python train.py --n_layer=14 --n_experts=64 --d_shared_expert=512 --router_score="sigmoid" --init_std_router=0.0299 --n_head=12 --attn_scale=0.125 --init="normal" --lr_mult_qkv=0.5 --schedule="wsd" --decay_fraction=0.76
Below are experts of layer 8 (counted from 0) of a mixture-of-experts language model. Rows are named router (the router's row for the expert), gate (a neuron's input weights, with its number), up (a neuron's input weights, with its number), down (a neuron's output weights, with its number) and show model dimensions 256-319. Each number is 500 + 40 x the weight over its row's rms, rounded and kept within 0 to 999. Numbers have three digits each.
Before each expert's rows: "gets" lists some tokens that make up at least twice as much of what it gets as of all text. This comes from a sample of Wikipedia text that the model never trained on. Tokens count by the router's weight.

# expert 13
gets: " the", ",", " of", " in", ":", " at"
router:491475561484521444484450510495434492467524557560448580518414533579473486513578511501463527503439471467578594559512577445491511489536407451507521436527608482542475506414513489426559518501468537
gate0:514491469535502506544444465516513545542498520491542557522508466559489518541506530509485496564509484460501488467494567567468478573581498461487477530454614483455447497489486515552548527457431494
up0:503472532520556528482464575432542548501491441489471470505456471437464449450554432502527515429501491546490465543505492461498521461457584503508508491578457540522587571539478545423455493541498487
down0:377416495501488470526574504501504520523532505496466473548463525568537491523560440534463573487529515544519530495543499513449527486452519483489510443466528444548510484489483473468466543409515462
gate1:455462558502532531502427520484554472474498506521422638488414444475539567452510569510577537551475476509455512503478500491448543525469525525469536500546545485489456502491508482485551574511444511
up1:500531529498504498528541484482454519507503533480549428536546570509479480554537425552450471484496534535419589519470550534484405502436541535527498539470484479508510390526551516504437512486537460
down1:481460591501532466505499493451477533507464520475537485467497476508523436452512455534496541530510555516477538513473516475518556461553448555511463478471535567438453450467517536513445482556465427
gate2:538460517500515511537444465469556447554517531559494531501455495448548443552574450416511543529505510533497505483498547515483543449471527475498507454457499440521456500487424559481549493488504526
up2:495505503443539538584506536450491452455511514496521495550565496518515515486450502513490575486548445509502518494408463490509406477491529463521593455546456490467541499531479437642502543505476553
down2:477490500531598444541547542527497555482436489501482499516504477554469487505450549490527510573574456561494547519525521498513586479563484523461456475477489523529532419539490503514511495505508441
gate3:529536500479527545458517515497481484446496461516449500506468483410485500531418518528475494529478518507502490589485539471484531503520516481525517500464463484437520437490555506502479554466468450
up3:537520488498419534527449520500537353481540509448486368502503490543448446490460539429488436501486492519477476467468465487521511520516572550529503509460526546487509566491470563568514485425539469
down3:421453490491451440534621437489460564503481483545477497460513527528509606435478519511481561501481585507532535508469505448538553526488469557527490461517509532496472527525509525488541587545481479
gate4:541529508493503481557531445551562447475479538530453427480476497471495477463485495490477397514462467469496535449547489471506510544499542573482548419584502570543523419515521489527494542505494469
up4:449487538486524485512494489482534490526520478529518498491437477470451549465511516525489478458450481519527434534494511476503518554495520531491517550557462490466529482406472465487453558502477485
down4:494510448475532425495510550468514484470477500467527529551495388527501500514507524534477548528594501507464567442542518495493529498525508486541476429533520520490529519478515559547519530490530472
gate5:501555558499493471520457501457514550522454534489497421549455436544482547501539489505475576483489522546493540558467487463479509507515532502501561494509553578492461516484582516539472469492427498
up5:538521569559506535557390528500517596489501480453517503511501490530477587568459508471505555494544509530503505476437556430509524556579478522522526513501552532501472501497513467518507528517451501
down5:514445488471515475518523457491469486515478586425564506460543521482551488502426502506538507506550447521437552508542570411543427499549499485469520519477459575529494436563495529567514517541494547
gate6:540521523503508542451529495492445451470474535511446470561511449508536511464514514480563547543493476462535530539478539500481465475551493485470437420551495532591528487433468511447593457544500492
up6:492544434487529467451454441472500511575555441530542492484514494517463552469545536527523465581412517482558543516495565512505480508440444472526586479530490440489512476438522508421560521519500432
down6:537508458529517458565556558541541489497535535496510444475530415504514442433452568509452440541426496507473516484537502511502466534410562525449597484530486516505487516495423476529570462541473527
gate7:534528475470530590527505451489618470503514503540539499524492557526511534462543572514512470507471529501520550490534494569442511452502465402504489509520520504599521545571568575540533438494530445
up7:496459534445485386523499527409466517505480471453559518562513487465424434502433492372485465497449484505465417492446490475498460456515535507447458545508476479464490524507483497556548584533476490
down7:498509490432571524466415474437444549493510487500445522477484529509440597438444503531475443432524484515537515481513467425520470472529520469469496508567524532443515524519535403462564503552498526
gate8:440502491545506468455469511412570510419463472610500490505467525519493512490534508471506509513486509549475476564452465521493504469494517498484522416481521452577512501471481496533440588468494461
up8:487483477520491473544503571537497507448530498500519542396429479550499556545480526523560527519529524565496486549502461490580505544517490552549539479502559526497483519523530430477470426506415509
down8:576482524497499463554523533472503589571480481505500449536578562422562490463486544515540426516474472431506529554533513514557505452466466451557603524495482515600522573422500428498427532477481429
gate9:490523490443520506467441456464425516525564495487540520492456485507495516533476440469486507470533545508567422509372513477503509517624398525439557481467499503497455491506491486489517500427489462
up9:536552474530480477498482537465478549542580528490463479420487495554494513558561451456528510418498535490507542471462545471423501531563476444440511460461542549549569462555537469459542534468481421
down9:511547547574473566546515533512555544566442482512437434520503499500489533538549519420459487443532511454458544471501459525489510549549486467474471451462520503357489489546484535502444488462507460
gate10:516503439427561544486501518494485440593518547439529502458455480476475525530526537517552529500475443520470439466470495520521519517500465476456488503573459489535525476500443520556495568510449453
up10:501458455440486459537551499532479517546512481522538525409506568501529542450499488498505529609515509518474495472467539491512529458499506523534543515505496511484524464466559488532438492494482519
down10:525534515561478448535448502503473487429466453567494495531426575478492478482541483551481502487473466499452523436498509451496533526437550520457485485508477486518528563481507448500538531490503504
gate11:499490534531482555507522499480466401493513557446492502528412500502526545542510492566463502480444572526497440634505588548406506515494451469514534514482423432523504447429546521465462516496515369
up11:490500548496511566517497464493415517562549534505469415543447481587513474483497434534398510514478522468511501554454523530511491520458511530517458524486481482471494449481546551447555587490459463
down11:539477501556493541466510534500417525511554482502534527573478460465537510559481530566539506466479449559500484459542461511529445538509430489527466489477520487479547493450470559465552445476437459
gate12:484456524417531435446488443550471498516466555467493493489404510461547501547462538575486574567448481477481477538542578569475478503463520533530512558478508482507526436492516473456461488523579495
up12:560525470530523522464466467530417472518485495447512423535440489495517480466594535510479499475473477495521460539457567524498505560497502445467470421493546460509499470483536534494532470510483497
down12:463556523488409464530496544541499438463502481490517464512485484509596454454508593505492446545517496508563556588510562560552568445476495528501507456522524553601551466533481554457535498545484520
gate13:496424549499456532457499477423470517551513527551493482446485482477497527542485562546539505510486470510505557496478445462527517556467497520472482498460482547527501512487528507477476462482501470
up13:500553524468509545587518570459525510471530528521540501435454477529487540551471565528467473483613531532466516502475493470545513521507490486491437477511451568504475479471504472492462481532459505
down13:541471565516543438552524490575515482490496552530509507467500537502539498537431555544512568481536475503462446510452478526500552481528519530448458539529453512439555524545455512495533514552481509
gate14:459482497446516493526476557478523499439521524497456506481474539466535457547570454530552536476461407422487560481396472496496486537511511510514476444524478482595499477416518484474529493468477546
up14:507512550528546578462536499465533454525500435525519515491519544519530554488424487529429469482504529564514439509552428535492549460511509470421516506502561564536460505511542514428516455460575492
down14:446469512430502444433453475500434442550529550528530460442548479533514545533534556552548425488487490503539510553518522469469498528471486433490486478497508476499468509488583481449459414534467478